{
  "num_hidden_layers": 13,
  "shared_expert_gate": true,
  "lr_router": 0.00114,
  "head_dim": 32,
  "positions": "rope",
  "rope_theta": 500000.0,
  "qk_norm": false,
  "tie_word_embeddings": false,
  "extras": ["capped logits"],
  "init_std_o": 0.00776,
  "max_grad_norm": 1.0
}
Below are experts of layer 3 (counted from 0) of a mixture-of-experts language model. Rows are named router (the router's row for the expert), down (a neuron's output weights, with its number) and show model dimensions 80-159. Each number is 500 + 50 x the weight over its row's rms, rounded and kept within 0 to 999. Numbers have three digits each.
After each expert's rows: a language model's description of what the expert responds to. This comes from a sample of Wikipedia text that the model never trained on.

# expert 20
router:515510530461546533492551514602532560462543492559538507537484483460415432459497510556523576463570546488499539453509609570407578519460467441552496504474487441495590539527509470520518563412423467531523574508491511591577563413551527520518477439
down6:525463586456493525607418456513521576540550548496522521524456529514521513471533516495451565443452471560587519471550455505452476513533424490495476567536508530507495515522458565431580469470447470498475484550545414423531440494514508521585559473
What it handles: Name-initial pieces. First piece of a capitalized name or word split into parts, such as Jus-tin, Det-ermined, Sus-an, plus Thai and CJK bytes.

# expert 5
router:519496421471457478380428484560403521497450444478478469470546538477482555527515437480452488571458439533476436475537487474482425557587527524525511453492500542517465495550544494574545495488463459495396506600470518472439523484549471417503521412
down0:516535549473534459579490555496443493519398442450498467579479462524547460450526501523474521536568564452559551477550491444541515519507523506506504523403485498615546472466553592575588500515495500448431457476476483601472579435430456478511527423
What it handles: Participles before prepositions. Passive participles and adjectives after is/was/also that lead into a preposition, such as known as, located in, selected by, made up of, plus colons in infobox fields.

# expert 53
router:488575396438562568495496526485480594478506518485554581402583480470450405505611501542418437551485465529589492493442579548450528500515545416465438464560492441426506409544526513407498454422456487486460517534516560537494455547458446512490522566
down0:463572472448477505520417478637395526489359481473549490543429425508368437510533514449482490442503515491455542526502480544512534544570490530503498511498446518495406503441463554507515463453542481472541569483548519536556417487486527619465513475
What it handles: Conjunctions, of, and periods. Connectives and, of, or and final periods in running prose, plus the piece erb in Auerbach, Azerbaijan and exacerbated.

# expert 28
router:505428562432534485451595541504515516459497420481564460426499519564512458415505466461450522477599595471486582506426513615486473580562478403546441525529458571507472475425584521506447512517472457468472517497443489544564528512502532490554608532
down0:529440430480592500523506518576551475522560489548559623421431584487475624472482484523471483459506534476507427534514535482504479468525534437492503403483479566485479479477451554547484492511469535533485480483405552599484537526462472462472482520
What it handles: Capitalized name openings. First pieces of capitalized names and words after of, the or and, especially vowel-initial ones like Is(abelle), As, Im, T(ahar), Y(azdegerd).

# expert 46
router:467524466459538496614588488576515489472458517539559503397507534490553539497435441553452560461476515419542557410548559551519479561431416439569454510539408493489575581526555535453397520508472475479457459544438469549467536496432434525523576469
down0:558506491511467496498588452424425495464412494538519593488512540568532531532485478500511609546457554444577521517494516410548612555464456436510544463555478466474514436426445489551524534465497528552524518613423433435586491467448551395456521534
What it handles: Mid-word name syllables. Middle syllables inside personal and place names, often South Asian, such as aud in Chaudhari, ari in Sharif, ir in Thirumala, Lau(rel).

# expert 32
router:491427463487597535478496595486576407418419513501522507517450502482467441494441609475563553560431462455582566455559442470530493486501446431575547424527425511498550416417562516441503543531481444492470563507515417609564506432441490522551437474
down0:591554524507515455549582415510457415502528526498464476484480503496499464431464509527445554458470531465574486474431539494422451601457524531530559547463501474531582533552479460452510422611505561406547501504507568463473520468573557460566483616
What it handles: Mid-word pieces. Middle or ending piece of an ordinary word or number, such as after-ward, Stor-m, cat-acombs, decimal points in percentages.

# expert 11
router:450583504407513410507469451459455472488479549504505511440507508466521579422560563540483536572529481485437502594453422424491461464480428475607463441581461517474449469526486481571474486589500549457477499513483521438435441495513381496511517461
down0:545552480446423578533558464442521483532419521489512486511579490468521517412632503540544497477462506570442529470444554541425527414588472532495494476495556475622543423602587503423552559447524471513474439474565481457491496407472538487495528439
What it handles: Verbs and words before prepositions. Words that lead into with, to or as in running prose, such as in line with, signed with, replaced by, along, together, and as itself.

# expert 44
router:487580534444643543638560599497567562494547404543488511423444555553472524593474442451520554537446539432521573427510512525506510544499430430518487512538473451424527537457549479495438480455479496520496589467464512536527556460533523489536551566
down0:561472513453552416553446521527493459528542448540562518570534580557517376451583550421503489540514528478465539513446546468527487525485449508519534566519521438551459502620494421450530435518489502472530517534577371525461517404435530594515545493
What it handles: Word-initial syllables. Opening syllable of a word or name split into pieces, such as sac-rifice, sig-ning, Dre-ams, Sur-face, often in music text.

# expert 27
router:470569503498583500454500428524531488472471484551453545517537474417499499553579592557577512416480504557465502601530463500464584457466531461516450435532569485510466537519507551462423544479487515491518544604437476553517426582505468460488508493
down0:479487519502531523489520575422518514443529492487498562549499462565498474535548588467578538481573470533580474472501535502448619563454486498468469497566515530507523493455454487500466519498530383514566525505509475420558485469411495429496415441
What it handles: Conjunctions, list connectives. Connectives like as, and, from, also, then, It, often after commas in lists and citations; also the genus prefix Ple in taxonomy lists.

# expert 19
router:443588410468468532454520460512472476542544416536450399547498436440452461525483503547503492421557584573433552417504538508493548582473500433508533445361456498397486520601529521440405528542495410486570563459461457493442600500490556508447525410
down0:580432436398552560527436480534576538494495583524473494550539445504460563480421473445443420486551540530584462420492481443568554418540521456452546486507532486483475357485463478582554451550532511428541534522490505540542447530475455488517543563
What it handles: Non-Latin and accented pieces. Byte pieces of Cyrillic, Khmer and other scripts, plus Turkish ı, ü and mid-word pieces of foreign names like Hasenh(ü)ttl.

# expert 4
router:464522518567406496360490603527444588454531447506451514566446437517476471512507455457437452529554498521526551440427496528474596549614574546571477546521428474505587470539483545465488536481465525509534516593559537496462575558435559426552433421
down0:479513486547555538462578459483482590479489493498467528452449482500434535560523507499484479495479485542409501379422460503467543565565534490530483533535487403506584503536518549432500498518455514544495432534531520473444552468439481389612520507
What it handles: Ethnic and foreign name stems. Word-initial stems of country, ethnic and foreign names, such as Niger(ia), Serb(ia), Arab, Roman, Bulgar, plus transliterated name pieces and odd byte characters.

# expert 54
router:517538427415502456482573580543536565429471458572489547430553430433385425510573487498518487561514510486513526443436432598520541463591502509399500563552484397443532503461458498488430474529450549449503593476507546580513518492450459509502475548
down0:454476491471407598482604492590486580484496467378429419530514393399568495429578497532453502523520539577477547483554501556533458563431436453610550546578431523460551511619475517413412410511487535479460548510486508521433510506440541454469453536
What it handles: Codes, digits, abbreviations. Capital-letter abbreviations and code pieces like PR, SA, Q, plus digits in years, percentages, hyphenated numbers, and sentence-final periods.

# expert 24
router:489512462514489614565465561516482470468422472529541484536497484484447430547424456481447570521443438442507476446560416463472486521554526429542539463558470568526592583452490440477527499560525503450443545549394484524518574493424462432564506491
down0:557478441458583511514502506476476564543474521560459527401537369499608475461477554485524542514553400583482433449594531547493499459487577521443489445559573381508474465498443517523459551576548531502504493514478589409585509499536436446439448514
What it handles: Initial stems of names. First pieces of names and words whose continuation is predictable: Jud(y), jud(ge), Phoen(ix), Philadelphia, beg, electr, often in credits and lists.

# expert 48
router:527498467427531475502547529497540574465454424493573475452424535506543455515468500507494496534434495548617522551542354550524490538534526442474423508509459548581489450441550507498539584487508531480470567508458493537534489508425514527556412562
down0:568586530462505507503549478526572473557398490568486507474558504475578526356548448424452514447474608565512553418533556540574479581474514470434522550476516542532580589548545453518525445495536462538564536584453417560420530560491475565495469508
What it handles: Word-opening stems mid-sentence. First pieces of ordinary words after articles or "to", such as av(oid), fav(or), comm, cont, opportun(ity), aver(age), thr(iller).

# expert 62
router:492379463469518437455496507433477446422496520472503564456439501504461549450546529462541571535462513547505454571574479591521427372526481416523558562569522454417516513483545559394528493510478499476511648429457454503457479492545529464555558565
down0:480566515525483519521567580450524457466385476494440511557388476558512546419538585518511385459406540478561527561439497485510415478558521512402481508552495541405497438437566476426413433550556492489450534453469574491477433527469493437570517523
What it handles: Commas. Every comma in running prose, after clauses, names or list items, such as in the league, Paris, Edward.

# expert 31
router:456459424515421493415562403600430472456506482489433417584440486427505506522555449429479474530587492494410510489432438459508533521535436597393596567514546488486457508544551473416470458490478465469499556444542502498479537519471488516455582538
down0:530462400497505552541513497488477560501433591509531560432477481471506476471455566469603516529440458550549425505574501502520436612527425513351439458583475482525467462532469453478485526466514505560566523441562551468580453399535588590519483578
What it handles: Digits in coordinates, dates. Digit groups inside geographic coordinates, e.g. 98°, 89°W, decimal degrees, and in birth dates, year ranges, measurements and scores.

# expert 33
router:525480547579543522428482478483552449557497492456459499454437460532493448595441469451585541539494521525515553496479508572516514551445539461567413443436482512578391534487424470529440465537530408505539541477431611581579533439452596483491622526
down0:504455506543449533517491499501480534516387571501386521492535489429499347560564570456570508459556520514514467431394505497377458428480510500485538533484430464586410521515507475466372433574517488519445554496515465478527464503508377460443502457
What it handles: Word-initial stems, non-Latin bytes. First pieces of words split into stems, such as syn, comp, vol, prot, equ, backslashes in LaTeX, and bytes of Thai or Hebrew script.

# expert 30
router:416461505465494467408550510500573461506527545521511483551430508491614595407562544588562486551527448476494506600512490547499440512546477525503536450512555526498544428506456452435395572511535476516397524474408582467498489516495521519531545455
down0:517506496536428485539602494588491430601516607480465442468453512449567397528415473453534450524405472432499415482495531422587507596512409544547533499532471503480569514462591393496496477572497516496529483546503577416555519469484436486494506495
What it handles: Conjunctions and math operators. Plus signs and equals in LaTeX formulas, and connective words like "and", "though", "although", "be", opening parentheses within running prose.

# expert 57
router:510508489532462547519568455463478469433580613590528459536550478529543581429528519491503464492518521567574556556485454536469483590474471511460429523549529420475505492432512483447409508543489494443455472407473543469583450581480569551546529515
down0:568425519424501532439446445454548524524473551480552441574523524577543533439471470436425514493449522525486521495544510527562501480402522529549540585423498506495510571582513503437592479525462523554548450518558515436579526556484450549483482581
What it handles: Clause-joining and. Clause-linking words like and, but, on, could after commas and noun plurals, plus closing punctuation like ".) " before a new sentence.

# expert 35
router:519528538444454543398506478424497560492544378408497483539485448504469553514478558471472435495498444524453595488452439449447468508556533569557494578498433560488456561520422449559597519509505458515513473525476529493453526475499578428529511456
down0:496487533548439457509562553442482414630522485551513450664492466479484556464503517480523436479417464472443461507452518573504523522602437545398395501491568550492652515523467511550495543496517558489425563486515521497428580419532509510564509464
What it handles: Entry-start names and colons. First words of article sentences and infobox values, such as first names (Chris, Lee), It/He after a title, and colons after Class or Density.

# expert 45
router:484474605481504423515528462441558476458540559587470505551524446521554541417496448455519480557493510502603454574538494463483455480393501501565519460413406491464493544512485462571503502489553514458468489563444475545510556452521464495523458410
down0:331480406540520470441539495537486522530528418443475480459334528442527473592509504416540590480575401538514523503494517473484480542550440534494443472511517537515574516553501480526507566527518438405444489523469565526455428530510518506456569439
What it handles: Predicate nouns and verbs. Content words heading phrases followed by to, of or by, such as due, close, result, rise, response, limited, available.

# expert 51
router:511554493480455473463549582507474426472539562529430547465598527566513581431516425585567419427545471469514563568544461434454529596467410530505557448505474486460440483458519535488547486534445539470429600572399523549484489422507465442545491482
down0:482511487471509585556518532437366384553472489510503510465499509497501591491511459484537534510453604544481626521438513482474487433454469397606581391450414380480496540554501458476524565566388486445461460590486493595618424441569472428530532475
What it handles: Determiners before time nouns. Determiners and demonstratives like same, this, next, every, following, the, mostly before time, year or day, as in "at the same time".

# expert 29
router:449528475487529573481543504548488445455495460544527551512545477437562468568421490533534542565506513502458463491417571508472548465394500418421520413529511529432540453543548451531364566450484458466435511511449498462524493411452461524540511471
down0:471573478515512565397564470509486506452412458531536501491519546405448478456513593538506557536473527484569471474501469578469495422506361375477512528488514524447466460541525515495471496497474651574501510406589495469442496568459518550505443534
What it handles: Capitalized name-initial pieces. Word-initial capitalized fragments that begin names or terms, often in tables and lists, such as Lab(oratory), Har, Sec, Ph, For.

# expert 14
router:572458462532493517527463476435447503470477475498539489459517526470540525470520419513574516406550429503565584546583553481580434497465517538411462504558517569546485493590562481539432473516453515467493582483567516576569439512495603413480491521
down0:509442520503561519558498528542454479453561594494454447480450563550533508522468471541496547506532417547529489546632484477525454580459517505483500453411563490421514437559425494457564529497580447432491500573469488367481454536539458421485532494
What it handles: Definite article the. The word the, mostly mid-sentence after prepositions like of, in, to, as in of the, in the Lok Sabha.

# expert 61
router:466513489439486538496581491485469525491422486482536610500478413569433500515504497426443560466432462428561554512502502497585574477499582468531554452466402506527591501506446433576444484529453540479498511589508442591484440455445454476537493500
down0:485427546494529511589418537452541448563438479524594501455516478519482553463461461634490506586524524450497443522528493465470457543526476537557499560625538546523426460452491466367446434496489391482461381445547489517477472487523557472527570542
What it handles: First names in tables. Common first names and place prefixes after a country code or pipe in sports tables, e.g. USA George, John, Mount Lemmon, Saint; also pipes.

# expert 21
router:503609538565503568482442520498488594506512523521428558458591420537530473551500514474464491573480536459550571503564547477499548453488520448528528452540440464490552596548535538470446444464455539517468616548435587601529532511479459404564548500
down0:441522474462489560505449545504552466499504493486467393386489482441558492460501522475450453596575518576472434413591515455491529530518529512522434427501413527471473421506530493600495458509569643427569434515462518543442474594533441467498550550
What it handles: Table symbols and fragments. Symbols and short pieces inside tables and name spellings, such as minus signs, ^, dashes, pipes, DN in DNF, ro in Droguet.

# expert 10
router:496545399521501410474447460468563470500483478505471545537533512577503444584541573492509501522519454507515503545593506462569458495433608503559549456553530460510524525556493461445469505418469440493513462584445419631513481492517509526488501506
down0:544489537429498487482520453498503481457404506556465558493512562456630483551511519458515461487546486418544439447544480526513384484481459544489500518529619478436523404542524379538469522481502510539502527487459551497548420477478566488504493485
What it handles: Table cells and units. Table pipes, digits and unit words before a parenthesis or next cell in data tables, plus of and in in measurements, e.g. km, mm, in.

# expert 0
router:409487420472477441437476483470510479466541416523527548489522443451439559521462504518552444455519611548434537428501550492576504460532497468563560588500416574453490561556578520461486556449490519557538633453436538493475506478530435474415484458
down0:545515507500480448512553456536437441566521417572567515503513495577447562433538387497500503546555558540524524577484500559501491494531539397507458480475452607469504440478463568631526416557554599399525500460431457529497497501486634526473497512
What it handles: Non-Latin byte fragments. Raw byte pieces of multi-byte characters in non-Latin scripts: cuneiform signs, Chinese names, Korean and IPA transcriptions, accented letters like œ.

# expert 60
router:585457507505492462560449462497458429578427536469495446487596531508528438483558450603513519455575554474532436599500565436505526525490473525487473491541425517532483517458549469499571525530506519506402463490425513529569421484436498462540462559
down0:527551533631523488520432495398514486621557525456523516465526544490488466505439570438577492518491406393500479546540530501589559503524532464467424405559480554499608545440604455447523560511425502542491471534557582439557464542491527408498548532
What it handles: Noun heads before verbs. Nouns and pronouns heading a clause or phrase, like "She", "sister", "son", "second", "that", "who", typically followed by "of" or "was".

# expert 22
router:550488426514616515498451459530480464450565472527471633492481549541528543499618596520587528528595651464477544574517417528474466392416487466529507526495497510502506528456484521460433531452457456538493543483457439529452389538572511454452515467
down0:470420483545491462549576510536448530577546468509530500442515515454526485448462430544499491570525611423521561406539487587521422520551439388487517559480428444505468545591531394568458524463444474543597482464536495481564462446529494487482485520
What it handles: Parenthesis and list separators. Opening parentheses after a name or term, commas and dashes in lists, dates and table cells, e.g. SPI (Materials), October 19 –.

# expert 52
router:527429444505437502492555543551546439547536464514516469438566449452488421529542558545539408431490433453453541578471517531430435543454525501434519504528438477627562418530527562460479506511498475492456516485459541524513415540561441437553494496
down0:507517563502591523423424441487424421465424482479394520506574466480507574496496411470495525454523563523442484518533527537529486432515502561509503450486546589495522489584422566528413489526508492536448447560553477490374424544609546513556561457
What it handles: Slashes and field separators. Slashes between coordinate formats or alternate names, colons, semicolons and table pipes in lists and tables, e.g. "53°50′N / 53.836".